Weights of a small mixture-of-experts language model, trained from scratch on English Wikipedia: 74.2M parameters, a softmax router.
Below are experts of layer 4 (counted from 0) of a mixture-of-experts language model. Rows are named router (the router's row for the expert), up (a neuron's input weights, with its number), down (a neuron's output weights, with its number) and show model dimensions 0-255. Each number is 128 + 24 x the weight over its row's rms, rounded and kept within 0 to 255.
Before each expert's rows: a language model's description of what the expert responds to. This comes from a sample of Wikipedia text that the model never trained on.

# expert 4
Scientific common nouns. Content nouns and suffixes in science and nature prose, often after the or a, such as species, water, composition, distribution, whorls.
router [137 160 149 147 145  73 185 153 150 142 141 125 103 130 159  94 130 112  92 122 159 155 111  87 139 125 144 127 109 101 138 156  81 110 154 131 133 111 132 139 134 116  71 171 141 150 105 114 141 109 124  78 111 134 118 139 140 121 131  96 168 149 144 108  90  67  89 142 130 108 150 172 105 113 167  88  86 130  93 110 124 119 121 121 128 128 132 169 147  95 103 156 115 115 104 108 106 141  96 179 131 138 126 173  94 156 154 132 145  71 134 114 120 159 164 125 128 131 104  83 103 113 168 105 132 147 119 166 144 140 148 148 149 135 114 151 148 143 162 124 118 146 136 101 159 123 166 126 144 115 163 165 145 109 153 133 174 117 130 145 129 136 130  96 127 127 169 142 176 145 140 117  89 169 132 110  95 149 131 138 117 161  76 136 135  94 148 146 136 166 143 164 159  96 108 128 102 131 114 133 163 139 122 161 151 138  81 154 145 140 152  97 123 129  94 101 148 119 165 155 136 136 131 163 107  92 145 118 103 135 110 125 154 113 129 135 132 131 158 104 109 121 156 122 108  82 120 147 134 134 153  98 131 112 142 112]
up3 [107 115 127  92 125 119 155 157 132 134 135 144 132 149 135 122  91 107 111 127 120  83  99  98 136 133 121 138 145 151 104 148 154 114 181 110 105  77 137 144 154 145 113 162 135 132  76 125 113 141 137  87 124 144 123 162 130 112  82 106 103  90 130 161 143 119 129 187 113 135 170 159 130 122 162 105 109 125  85 131 113 156 143  95 132 134 151 168 133 140 161 128  96 102 136 149 108 119 127 122 165 157 118 121 132 153  91 138 126  66 140 101 111 116 135 142 144 124 123 115  74 120 137  98 167 128 101 150 104 116 129 148 154 117 128 110 137 129 136 121  95  95 138  77 147 120 132 168 118 154 142 134 123 149 121 129 134 106 154 141  83 179 155 110 132 133 144 106 173 175 148 146  96 126 151 117  89 154 131 134 147 167 172 139  97 134 154 109 118 164 130 107 154 139 141 126 100 121 108 130 103  95 143 155 118 129 105  83 152 142 135  75  76 148 101  87 119 154 135  88 108 133 134 131 184  87 130 151 172 121 151 161  83  99 148 152 165  94 122 110 118 132 101 118 135 125 147 126 140 122 134 148 116  98 122 181]
down3 [104 152  96 140 130 119 149 108 103  97 129  91 131  96 134 120 103  94 116 129 105 130 131 138 105  66 100  65 145 158 135  98 133  98 128 187 126 109 103 198 118  98 125 105 100 142 142 118  92 110 115 155 110 144 117 109 158  65 103 132 156 139 100 125 128 171 116 152 145 147 104 111 118  76 140 102 160 143 138 154 121  83 107 166 115 147 141 119 161 105 134 129 168 157 108 160 117 113 112 103  92 109 144  90 141 128 151 103  94 182 111 120 136  93 145 132 165 116 145 132 186 152 101 112 117 125 161  95 140 157 105  93 113  92 108 131 113 121 171 167 122 130 127 116 133  99 144 129 143 138  96 110 114 128 110 186 135 129 132 129 174 106  85 111 140 158 131 150 118 128 118  99 136 149  98  91 132 171 116 137  89  90 130 127 131  94 137 131 161 125 148 113 147 123 119 112 129 179 116 134 136 139 101 135 136 128 122 151 130 139 135 112 133 102 136 158 144  86 109 137 171 110 102 117 139 144 138 102 103 124 117 137 164 154 147 144 152 125 177 121 125 128 139 148 162 163 138 134 157 136 138  83 111 161 151 140]
up4 [135 103 129 195 137 141 152 159 158 136 110 141  90 129  99 134 137 125 161 152 130 133 134  98 140 143 133 119 130 121 132 177 134 154 138  97 110 104 135 143  67 124 133 158 143 110 137 149 102 140  88 151 141 110 102 113 138  90 161 106 109 146 119 148 138 116 103 145 129 116 114 183 120 105 152 113 151 118 154 156 167 100 144 112 109 139 116 138 106 110 128 117 128  77 126 111 128 140 156 110 126 147  95 135  86 140  81 136  85 137 111 135 100 138 155 131 126 126 112 111 131 110 171 129 109  95 110  96 142 103 131 135 125 131 151 137 158 151 118 111  64 185 102 134 144 102 153 133 126 112  85 188 165 156 115 174 129 170 129 131 148 162 159  76  77 145 135 139 177 156 130 150 140 100 103  74 102 153 161 157 148 145 122 110 144 124 117 122 122 110  99 110 128 124 109 160 133 135 138 136 151 125 125 111 172 130 113 196 121 129 127 120  95 133 157 120 114 162 117 146 119 113 165 164  96  90 117 124 144 106 176 124 115 128 111 145 166 135  99 145 184 127 139 159 146 109 127 144 126 113 107 137 133 103 147 182]
down4 [169 138 118 119 159 153 145 111 149 174 163 100 122  72 104  99 173  78 129 135 112 120 131 112 124  91 130 121  72 123 147 128 104 179 132 112 116 121 102  82 136 146 141 132 114  95 136 123 116 129 110 168 115 148 111 141 145 106 143 142 175  97  98 145  80  84 110 151  97 130 101 156 146 117 143 128  90 108 117 138 133 151 125 140 147 134 136 139 143 133 162 108 115 156 119 124 147 142 135 104 120 169  95  57 104 119 121 127 148 104  81 164 152 159 123 153 106 144 141 157 110 100 119 115 127 133  93 148 149 123 100 161 166 140 118 109 104  99 165 132 146 177 112 117 127 105 120 121 137 136 141  69 113 146 144 128  87  99 107 151 131 143 116 140 106 112  96 145  89 141 166 108 165  97 116 164 118 107 124  95 123  98 157 150 115 108  91  95 134 104 153 139  98 157 119 153 134 157 113 171 155 128 122 113 110 149 156 140 103 119 147 124 140 141 131 129  99 106 134 152 117 108 104 119 136 133 135 159 157 128 175 115 197 143 109 167  86 149 109 164 119  96 155  91 148 150 129 141 120 147 152 134 117 146 147 146]
up5 [101  94  89 123  96  93 170 104 145 150 164 134 135  98  97 101 153 129 108 146 148 103 148 130 154 130 111 120  80 144  98 151 125 142 155  71 111 147 144 152 129 130  85 131 152 142 120  83 128 122 117 121 148 103  95  90 133 118 159 110 124 101 126 111 105 125 131 132 154 131 144 114  74 122  97 155 144 107 134 130  93 116 111 117 149 148 152 133  91 140 172 116 128 159 102 133 144 124 101  91 115 109 166 175 118 121 122 143 133 125 130 126 125 124 131 144 128 107 109  90  91 144  36 112  81 199 132 172 160 126 128 126 128 178 148 156 131  96 140 110  78 131 147  90 143 130 126 139 156 127  52 136 138 125 140 117 135 117 134 116 193 145 132 121 116  88 123 125 145 102 111 149 118 138  98 133 145  70 153 115  82 133 121 118 125 155 155 118 126 140 134 116 127 114 161 139 116 114 101 154 129 142 104 148 179 119 124 146 159 127 149  81 140 149  96 117 124 129 163  90 168 152 106 133 127 127 108 143 129 116 139 121 183 130 112 148 124 140 114 109 113 150  94 157 126 139 117 115 120 136 154  91 127 137 150 115]
down5 [178 141 121 132  98 118 121 152 124 143  62 139 137 139 104  90 144 133 146 134 161 121 127 170 109 141 114 124 151 207 139 116 145 118 133 165 142 118 127 128 134  79 143 112 126 125 152 149 168 149 186 109 117 132 128 133 109 129 130 139 134 123 138 142 120 158 125 136 110 139 118 147 116 156 158 103 148 129 133 102 116 187 114 109 152 162 118 117 119 117 109 139 128  82 138 105 180 120 122 151 152 156 151 132 142 103 148  68 124 149 131 162 125  94 151 142 121 137 101 166 118 156 119 118 101 109 140 146  72 100 106 130 160 104 118 115 105 100 125 174 149  96 118 124 124 110 161  99 145 175 125 141 142  79 142 120 135 149 115  94 116 144 166  92 126 131 130 147 131 159 117 121 125 149 140 164 153 101 111 123 136 141 127 145 107 153 137 111 147  94 123  76  88 135 104 132 149 114 135 117 150 125 157 143 126 137  93 108 123 148 107 148 175 115 160  96 173 174  97 125 119 103 123 137 120 175  88 146 151 120 104 150 102  69 108  80 142 141 117  95 103 118 118 111 112  83 163 133 114 171  98 137 150 108 109 172]
up6 [106 128 144 147 128 124 148 145 125 171 160 121 137 171 152 131 168 153 156 140  87 134 126  90 128 133 167 149 147 112 122 146 128 170 119 141 156 132 137 126 147 138 108 127 169 121 156 131 148 118 148 126 130 166 124 139 118 119 127 134 125  68 126  92 182  99  97 129 160 112 125 156 142 109 131 148  75 167 108 127 134 110 171 111 114 161 162 137 131 113 132 177 117 137 111 109 121 126  87 139 145 146 126 161 133  84 156 143 140  77 109 114 122 127 129 124 166 136 116 108 102 114 148  86 144 152 115 138 119 130 135 162 133 202 168 132 133 139 133  85 151 167 134 141 114 158 135 122 157 145 143 111 137 105 170  89 150 124  94 190 114 148  78 157 102 153 121 160 180 126 158 129 120 151 143 104  96 115 135 123 119 100 116 144 174 111 149 142 142 130 125 123 137 108 143 148 147 120  95 145 111  93  96 139 112 101 141  91  87 119 174 121 130 115  96  91 137 119 141 153 173 136 117 135 108 129 161 140 119 128 123 139 103 139 104 155 116 123 131  79  93 104  74 130  88 104 121 151 154 137 154 135 143  86  79 104]
down6 [194 135 121 139 172 133 119 129 144 104 157 132 141 136 129 125 132 148  86 140 147 121 105 116 109 141 139 126 149 102 160 128 116 102 143  82 111 123 106 137 134  99 125 153 112 117  87 112  85 119  95 116 128 118 137 109 119 129 122 137 121 131 127 130 133 168 115 137  99 158 129 107 107 103  95 105 139 165 171 134 176 105 142 193 146 105 102 132 134 143 130 119  99 130 110 104 154 102 183 136  98 148 130  84 128 165 130 111 111 152 122 134 145  96 114 122 120 153 104 148 143  92 127 131 121 120 145 133 149 124 112 133 134 100  98 105  81 106 123 177 136 112 150 136 117 108 108 109 127 126  87 169 122 171 111  97 134 148 172 176 148  94 123 180 138 111 178 144 115 141  98 137 114  93 124 162 139 119 105 108 134 186 104 134 130 127 141 157 117 157  93 136 152 153 153 139  99 121 150 154 133 102 113 105 125 123 118 140 126 133 136 166 104  98 121  81 105 153 129 119 121 117 148  45 169 145 127 113 113 124 123 137 111  92 161  95 152 139 137 222 103 127 114 123 104 140 110 128 160 136 141  88  86 127 110 104]
up7 [ 98 117 130 144  95  94 137 153  89 119 131 194 116 134 143 130 172  96 135 160 132 193  68 134 154 115 127 127 147 125 129 172 141 119 125 121 117  97 121  93 113 156 114 140 160 119 122 155 170 125 163 121 112 110 145 102 132 145 105 136 167 145 142  89 118 122 147 121 123 121 151 150  99 134 154 103 141 138 140 135 149 106 113 156  74 174 148 114 117 146 143 121 113 115 130 117 146 156 155  93 156 132 161 149 110 142 124 111 127  94 116  86 145 163 125 124 130 116  83  98  63 141 112 144 123 132 119 142 128 123 133 139 121  86 157 190 153 141 137 133 128 139 127 131 126 165 132 152 168 174 125 167 137  88 133  95 115 125 109 154 122 127 159 123 121 137 158 103 118 182  94 145 159 140 135 151 152 139 120 139 121 109 140 115  98 111 132  85 138  97 108 153 119 122 130 118  54 128 133 154 112 145 110 145 161 143 103 113 132 137 116 140  92 142 134  82 126  94 117 138 131 139 119 147 136 155 176  99 123 137 110 162 109 115 153 127 125 154 102 161 136 134 193  64 118 137 104 103 115 147 130 168 140  95 174 121]
down7 [130 154 156 103  97  92 154 132 144 103 111 122 145 151 121  93 139 108 127 141 133 155 105 106 109  91 121 106 121 141 109 149 164 137 133 111  80 151 104 137 152 172 123 129 112 138 115 136 126 161  88 142 141  92 167 100 149  99  98 163 113 144 136  73 106 123 135 124 120 130 148 147 158 150 103 164 106 127  95  97 100 117 109 130 156 103  94 120 118  81 130 115 146 160 154  80 120 103 102  86  94  97 107 143 151 125  87 100  91 102 149 112 148 125 146 137 111 153 154 145 172 122 137 117 108 175 169 151 136 131 139 143 138 131 136 142  80 116 118 160 148 124 128 129 123 123 155 116  96 153 122 133  89 164 127 112 133 146  82  88 146  80  85  88 113 136 130 130  90 170 124 172 103 142  93 119 138 105 138 138  66 152 131 144 139 112 100  89 133 110 140 151 159 121 160 123 110 147 131 118 113 164 141  85 143 137 130 128 136 109  68  91 141 154 120 112 126 123 124 124  99 114 106 161 145 126 155 133 109 122 153 141 134 159 121 148 171 114 157  93 143 132 158 101 152  88 127 158  89 127 133  97  89 122 160 154]
up8 [121 151  93 198 142 146 123 158 130 106 156 136 129 110  91 141 102 168 123  71 142 172 122 127 171  89 113  94  97 116 146 149 162 130 130 125 156 101 115 138 133 138 118 163 124  95 156 131 145 126 131 165 166 145 121 139 176 105 138 162 147 104 125 159  85 136 140  98 123 166  72  83 119 116 167 142 107 119 125 112 127  95 126 110 110 136  95 115 140  96 148 109  87  89 159 143  83 101 141 141 145 139 146 118 121 137 134 139 110 148 109  72 113 129 118 125 140 133 121 126 155 137 151 165 122 129 102  80  88 125 140 183 116 132 124 121 107 147  94 116 179 145 118  93 106 114 131 128 145 139 149  97 163 128 122 158 139 122 117 152 155 162 109 114 109 136 116 114  94 135 122 155 136 121 109 154  96 152 163 113 120  88 136 145 134 158 116 174 165 118  87 146 124 182 134 128 114 131 129  94  95 143 158 168 130 152 136 109 140 177 183 130 111 123 138 113 120 164 143 126 133 144 159 114 104 121 135  90 154 118 147 178 136 156 118 115 148 140 139 130 136 129 149 122 171 118 166 101 162 151 126  91 123 106 111 132]
down8 [136 104  84 124  97 103 105 108 125  66 121 134 152 126 138 107 121 165 121 134 154 111 148 185 147 129 142 129  81  92 111 153 139 154 154 135 118 119  89 114 132 134 147 160 118 115 135 130 134 123  91 134 181 120 123 116 166  97 161 137 144 101 144 119 126 121 111 118 139 181  95 126 135 112 182 165 146 158 138 127 156  92 101 141 157 133 121 147 129 119 133 107 130 145 199 114 131 138  96 146 112 133 108 117 120 143 148 155 122 147 155 124 139 130 114 104 126  84 126 127 109 151 112 127 124 135 136 153  77 132 118 185 127 139  97 118 120 163 107 147 140 106 114  99 117 106 114 129  78 147  99 102 138 138 165 176 155 116 135 153 166 133 114 130 140  73 150  98 133 121 139 145 132 122 111 128 126 134 161 151 145 114 131 168 115 173 108 134 114  96 127 168 110 149 145 124 146  88 135  63 134 116 126 175 128 142 157 165 126 167  77 137 159 152 131 106 130 137  89 120 121 151 180 103 149 197 103 148 126  90 130 119 145 123  69 104 157 124 135 106 120 125 126 131 162 139  78 154 136 137 133 100 131 108 116 110]
up9 [122 111 128 101 161 150 104 143 133 115 119 163 106 118 160 104 132  89  98 145 144 135 156 123 105 137 144 125 123 136 146  96 125 130 138 110 138 157 129 108 134  98 188 161 135 128 195  95 126 113 155 144  88 106 104  65 118  87 125  87 121 156 125 132 125  77 138 185 126 174  99 140 162 134 157 131 109 107 132 165 120 104 161 122 109  78 114 144 131 138 147 115 157 133 132  91 118 153 128 126 129 100 136 170  97 131 137 111 114 133 140 118 112 132 110 109 148 138 155  98 139 155 119  99 124 173 127 155 140  65 169 128 102 165 112 182 130  86 187  69 123 159  78  93 145 125  93 163 172 111 166 147 140 156 139 123 126 103 132 160 104 117 133 138 142 130 146  78 158 112 139 158 167 126 147 117 158 139 104 151 124 149 129 143  80 105 140 127  95 141 131 126 148 115 130 124 129 112 117 153 149 174 187 158 113 134 138  93 141 124 112 138 117 146  82 151 130 116 133 134 146 124 153 111 144 138 105  91 137 109  99 104 164 131 138 153 155 122 136 134 109 109 114 125 132 127 100 139 137 128 109 158 134 114 148 138]
down9 [131 111 124 153 117 111  91 164 105  94 109  91 119 147 159 175  87 103 109 131 119 164 147 180 145 120  90 116 129 106 200 160 103  85 122 173  93 158 160  99 168 162 133 142 160 120 150 121 127 117 139  99 116 125 116 137 170 161  98 137 120 117 126 122 128 129 142 126 179 147 130 102 139 115 125 131 100 117 141 109 138 120 101 166 127 161 125 151 131 154  94 150 154 109 141 159 125 147 139 143 122 106 129 126 125  95 120 146 158 120 129 149 111  76 138  85 132 153 125 133 138  98 112 106 165 122 125 142 161 145 112 159 136 143 134 102 144 124  81 116 149  88 128  83 118 116 155 119 138 176 142  90 162 143 146 130 126 113 152 124 111 142 119 115 150 135 139 160 143 131 145 113 126 124 113 154 135 110 119 122  82 142 134  94 160 138 148 164 154 162 129 135 117  74 118 110 152 114 194 137 127  98  85 121 144 107  93 183 114 129 124 130 143  99 118 100 104 118 137 124 107 157  99 149 118 119 158 145 122 111 116 169 110 100 151 158 107 156 126 162 178 106 104 139  83 114 134 176 173 151 128 118 173 140 149 107]
up10 [ 99 126 152 139 130 143 134 111 100 180 114 127 152 172 157 121 125 146 122 142 145 142 118  99 124 119 119 136 101 169 126 116 155 156 133 123  96 129 120 158 117 157 118 119 136  93  95 139 143 115 131 104  99 154 140  94 155 160 146 111 140 121 156 123 152 113  90 161  90 102 191  98 168 131 139 132 124  90  88 139 149 111 148  85 156 151 127 128 146 126 161 151 153 157  92 124 161 113 124 121 133 124  37 141 130 124 155 121 162 137 174 159 131 142 131 148 165 129 114 128 113 116 145 118 108 151  85 120 146  89 132 107 137 136  89 131 125 139 165 138 127 105 140 129 136 130 142 167 158 125 117  89  93 116 127 106 123 159 163 168  98 140 115 132 149 136 181 147  83  83 104  91 114 156 108 137 135 110 114 105 116  99 112 142 107 120 159  83 120 116 121 144 108 133 121 133 129 167  74 118 131 145 106  73 117  99 129 136 132 119 137 157 146 154  96  97 177 122 122 170 142 146  97  93 163 116 151 123 116 100 126 110 101 102 141 144 111 130 120 119 151 117  88 140  97 107 133 134  81 185 170 159 126 121 113 150]
down10 [114 128 129 146 109 149  93 130 143 154 124 109 144 115 150 139 145 107 136 157 110 119 140 117 125 166 129 140 117 105 110 131 100 148 147 140 183 120 118 151 145 106 127 134 168 117 141 111 172  88 183 143 130 141 111 150 107 112 112 133 149  93 125 175  98 158 159 162 117 166  84 178 113 109 131 100 161 157 126 148 100 140 169 136 121  99 114 167  95 116 153  98  78 106 108 107 130 100 140 203 134 123 110 107 110  99 156 126 130 150 122  97  85  85 153 124 107 163  95 136 155 114 102 187 125  93 145 136 153  85 132  91 154 153 125 140 121 129 144 159 143 147 130 104 132 121 139 125 141 164 132 120 122  73 116 132 135 132 112 104 138 148 106 111 120 107 110 163 146 122 114 111 118 146 133 128 123 136 100 136 133 110 147 156 155 128 100 149 110 118 135 150 130 194 110 130  95 113 105 119 151 119 117 115 161 103 120 151 176 140 153 115  94 168 165 118 125 137 128 112 101  97 147 128 155 134  67 166 144 117 118 117 140  80 108 152 151  94 138 117 125 180 156 139 179 137 169 157 153 137 110 141 111 105 123  95]
up11 [150 139 142 160 169 110 137 115 112 103  75 108 105 121 173 103 148  91 117 116 120 157 168 152 140  94 136 140 141  92 136 137 123 106 166  82 129 167 158  78  75 133 134 156 119 128 135 155 135 153 135 118 118 132 101 101 107 129 126 105 112  78 153  94 154 165 123 118 152 118 129 130  94 113 123  87 112 125 121 118 145  97 144 144 131 159 136 158 130  58 124 128 130 112 164 137 127 164 111 139 111  84 157 124 129 120 119 113 167 144 125 104 108 100 145 140 148 114 142 116 150 118 134 161 148 162 139 177 145 100 121 130 115 162 152 136 118 139 114 130 101 139  98 123 132 181 129 138 156 150 126 167 121 121 111 111 192 151 126 120 115 134  92  96 107 136 131 103 105 140 144 156 130 170  83 112 126 120 122 121  92 113 122  95 119 139 115  79 175 111 122 102  73 147 136 130 105  86 130 127 120 111 154 126 162 161 131 123 158 153 151 153 135 141 188 137 165 132  88 159 198 107 114 110 110 129 120 121 115 164 105  87 120 108 101 122 142  97 138 126 129 103 119 133 113 119 177 120  98 140 119 106 161 115 131 155]
down11 [135 115 119 111 109 141  82 110 135 126 109  89 120 140 163 142 106 114 182  96 125 164 127  98 160 122 122 132 109 136 161 120 134 137 162 148 121 125 114 121 122 154 129 111 159 110 119  81 129 108 143 135 145 138 153 171 151 144 116 150 178 150  72 142  79 110  76 134 155 138 162 114 128 141 140  94 171 129 166  82 144 148 121 170 131 137 105 143 166 132 130 144  84 163 132 126 142 136 105 126 142 168 138 156 130 141 128  92  81  93 117 171 149 137 112  99 110 105  96 192  94 147 120 160 164 124 125 128 144 173 138 122 161 118 155 168  78 130  54 123 144 109 121 114 140 114 126 110  94 103 122 137  82 117 135 140 119  76 108 120 130 118 108 105  77 141 147 146 114 137 105 144 136 140 133 123 137 134  85 153  99 115 120 154 177  90 139 165 114 169 146 107  99 118 112 109 149  89 157 141 158 113 140 132 113  81 134 158 114 165  99 144 128 109 112 120  88 126 130 157 113 151 145 111 136  76 109 127 133 163 133 148 119 129 120 140 105 108 146 137 107 106 139  90 103 125 122 127 141 116 123 152 128 113 137 108]
up12 [121 147 114 163  89 135 155 102 130 158 136 111 116 149 103 172 130 146 158 127 116 110 148 115 148 136 119  91  68 164 135 139 114  93  99  97 116 161 165  96 186 116 128 167 102 163 119  81 139 133 127 140  99 148 117 142 136 124 175 174 155 116 119 121 112 123 100 169 131 148 108 117 125 111 127  83 107 111 143 130 135 105 110 119 156 126 112 151 144  69 145 172  76 145 161  86 116 165 102  88 113 145 138 136 117 161 138 106 136 130 120 135 121 139 154 151 177 137 160  83  97 160 130 108 108 129 116 140 121 106 114 113 101 134 134  89 148 168 139 156 120  93 116  92 159 123 127 164 135  95 121 157 121  91 156 127 162 155 140 121 111 146 135 165 110 175 169 132 135 129 123 129 129  83 122 114 134 108 141 109 109 116 104 139 122 133 148 101 138 144 133 142 128 124 102 153 125 147 126 118 125  99 107 134 131 140  99 129 104 104 127 133 108 147 117 131  82  99 114 131 156 145 156 145 103 146 147  73 120 145 167 108 155 181 135  81 132 179 150 119 100 134  91  74 144 132 129 152 171 141 149 144 110 121  98 155]
down12 [143 103 149  88 142 145 138 138 141  80 133 116 140 167 154 111 130 120 119  79 158 125 114  99 144 115 119 144 148 121 114 104 102 127 131 138 139 139 130  91 123 122 141 125 117  93 148 139 132 166 169 116 172 146 127 105 168 133 116  96 117 108 134 125 126 124 126 103 109 156 156 110 166 183 152 164 116 140 103 143 141 167 105 144 141 117 121 134 138 183 133 107 155  73 115 177 120 114 113  80 106 124 149 125 137 122 135 146  85 135 128 133 125 154 141 104  94 116 140 175 155  87 126  95 116 154 174 114 140 150 124 115 156  92 140 145 106 103 114 112 157 174 137 170  99 142 164 153  82 125 154 101 201 135  82 103 113 100  96 112 103 152 114 104 146 113 124 135 127 133 115 136 135 144 137 116 123 143 108 116 134 114 106 124 120 116  67 136 145  86 131 121 135 148 142 139 116 154 143 104 126 114 130 118  91  81  87 120 130 127 133 125 143 120 198 115 160 130 133 114 122 139  80 132  95 148 106 128 149  97 115 152 135 140  90 168 104 108 134 151 143 136 149 159 174 101 138 137 152  51 139 131 166 143 141 151]
up13 [121  93 159 114 138 124 112 107 182 120 149 112  83 113 169 129 100 183 126 114 132 128 152 129 116 104 125 120 169  98 112 173 149  85 104 114 118 135 155  77  78 129 126 147 128  87 132 136 128 149 160 109 156 140 135  92  93 146 108 158 123 123 129 163 140 116 145 139 108 128 124 119 124  96  96  86 155  95 149 148 117 161 137 144 145 124 127 123 111 124 119 127 118 150  93 108 138 116 126 120 101  96 108 112  98  97 134 132 131 152 112 112 102 162 134 161 137 169 110 179  93 102 168 102 120 105 104 147 125 137  73 126 126 140 160  93 119 139 160 181  92 127 129 108 135 170 144 133 142 112 116  99 153 127 143 105 121 135  70 138 147 110 103 151 139 125 124 125 135 114 159 149 111 126 109 129 151 123 129 163 145 145 131  95 136 124 187 122 154 113 151 124 179 131  75 120 157  80 141 128 161 166  81 136 152  87 101 111 127 138 125 155 116  85 167 116 114 144 137 128 105 155 175 148 144 104  96 111 133 142 154 145 109  99 128 115 141 166 121 111 147 154 120 149 142 119 142  94 110 128  91 110 159  94  83 166]
down13 [122 132 150 133 132 139 126 136 147 122  91 112 113 135  97 103 100  93  91 128 144 133  96 125 100  85 121 103 143 151  89 148 114 138 131 132 150 132 107  94  90 119 133 129 124 122 156 108 111 111 153  86 122 125 158 104 116 113 155  91 125 104 124 123 113 130 145 125 114 169 163 142 133 160 135 162 154 140 163 109 153  85 135 112 138 139  82 138 102 181 160  78 153 102 156 114 121 139 110 122 106 122 114 117 145 100  84 140  90 137 111 138 123 150 137 155 137 149  88 128 154 125 147 140 140 117 176 141 196 105 126 105 154 154 131 129 139 140 111 111 134  88 151  98 165 124 123 106 129  93  96 136 110 139 138 148 131 161  48 151 148 121 103  89 117 114 176 119 116 138 105 150  93 140 101 111 135 118 107 108 118 123 103 162 142  52  72  89 123 131 175 150 113 151 116 138 117 112 123 161 153 121 149 145 138 152 138 129 152  93 109 171 112 117 160 156 131 134 125 118 134 138 162 142 149 129 132 127 159 159 137 143 122 113 121 118  92 131  89 119 110 188 132 144 193 130 138 151 140 147 156  81 144 131 134 174]
up14 [137  94 101 147 104 144 165 102 111 137 111 142 108 107 122 181 147 111 115 123 163 102 139  90  91 142 159 176 115 144 108 139 128  91 154 146 115 155 140 167 145 122 104 171 149 170 131 136 166 112 167  93  95 156 149 163 121 154 101 121 105 131 141 113  85 142 117 134 102 139 146  86 150 135  92 113 120 141 122 123  96 178 147 127 162 140 146 134 120  98 111 154 117 149  92 110 110 107 118 154 109 120 170 120 103  94 131 137 160  86 106 107 144 104 130 130 137 139  74 113  92 169 136 100 123 137 145 121 108 117 121 126 103 133 106 123 138 103 123 163 106 135  98 109  78 119 129 133 143 141 148 148 173 135 180 132 162 143  97 119 134 104 147 120 113 125 103 136 150 121 130 106 129 128 100 159 108  96  90 127 106 120  70  81 129 151 147 140 113 125 145 166 152 114 116 131 141 121 103  77 124 141 118 186 144 145 111 146 120 116 153 152 133  95 102 143 108  97 120 114 136 132 111 111 133 182  92 167  67 104 149 116 138 115 152 142  94 119 130 170 107 146 153 112 146 138 164 166 128 126 111 168 125 178 123 145]
down14 [184 118  80 122 150 101 175 172 118 108 156 118 141 122 154  91 128 102 112 155 146 134 128 126 139 146 108 136 169 118 124 170 128 148 113 151 124 105 125 184 114 121 100 101 134 101  97 144 130 127 148 120  93 111 154 121 124  77 109 144 126 134 147  78 126 106  98 127 127 166 125 123 153 115 122 145 117 200 112 136 157 141 153 157 122 102 140 124 175 140 109 108 102 151 142 138 161 138 121 114 160 131 111 177 100 125 134 138 108 119 127  90 154 140 120  94  99 110 138 150 113 148 113 132 146 127 124 126  97 123 149 104 165 130 126 106 158 169 121 105 128 149 173 137 135 149 155 196 160  81 153  98 139 115 144 132 109 150 149  90 150  77 142 141 133 146 156 137 128 141 143 131 118 131 169 140 183 147 115 168 122 142 135  82  95 139 160  98 137 131 152 135 127 116 109 130 114 123 152 156  73 138 150 109  95 109 132 149 188 139 125 166 120 134 137 135 132 126 122 150 140 136 117 139 104 110 112 101 147 104 130  79 177 126  80  70  84 122 143 132 115 109 172 116 128 109 156 101 146 130 138 154 107 132 147 111]
up15 [103 163 122 122 149 159 144 112 148 108 101 120 133 117 103 105 129  83  97 122 132 177 130 143 123 127 157 118 104  99 120 145 121 134 144 141 109  75 155 108 162 115 138 169 151 144 122 127  94 111 132 132  76 129 138 147 149  99 107 154 125 165 101 143 105 113 120 134 121 116 148 122 148 142  92 107  80 121 180 146 120 129 125 149 145 175 121  95 145 109 134 131 103 144 114 163 110  51 100 186 119 108 113 134 107 129 112 149 134 123 139 133 140 145 135 179 126 157 141 140  93 174 102 132 150 153  92 140 100 129 117 189 120 143 146 112 156 101 153 115 152 179 142 115 138 110 107 175 182 115  91 151 138 128 128 102 145 108 124  59 124 113 133 126 154 173  85 127 154 118 160 113  77 139  98 134 101 118 143 126  96 150 106 141 100  94 154 175 119 116 164 124 110 132 117 134 119  92 109 132 166 134  97 108 162 111 127 162 171 108 139  93 149 136 159 134 107 149  97 172 154 137 127 126 171 131 143 136 123 115 153 111 129 152 121 123 136  88 117 167 132 103 100 118 129 130 131 117 143 157 110 108 116 152 128 120]
down15 [126 105 146 106 161  88 155 193 137  93 165 141 144  75 167 118 143 108 112 150 115 130 143 163 104 102 145 104 104 129 134 137 142 160 130 154 166 142 135 116  95 122 137 127 121 119 158 150 138 161 111 111 156 142 107  91 124 116 108 116 150 111 132 101 137 129 139 116 134 106 110 112 112 145  87  76 153  83 137 114 173 153 112 128  97 127 142 116 174 112 134 156 116 159 114 125 152 115 115 168 145 145  99 146 125  98 112 157 118 117  81 130 116 124 137  88 152  66 100 116 143  83 125 136  94 133 145  99  89 180 133 131 142 114 108 158 114 166 125  96 142 149 143 114 130 182 147  96 123 142 121 137 152 137 156  72 110 157 126 108 119 149 162 145  98 113 134 160 131 168 128 153 143 155 153 128 120 126 137 126 133 166 105 160 131 147 116 156 105 145 150 152 107 127 148 165 164 127 130 135 105  93  99 107 153 108 132 152 102 171 105 115 134  85 148 108  96 134 151 149 115 133 102 115  94  74 138 125 145 139 125 100 146 163  93 124 153 154 140  96 124  78 112 125 133 179 148 116 137 184 123 111 126 159 133 103]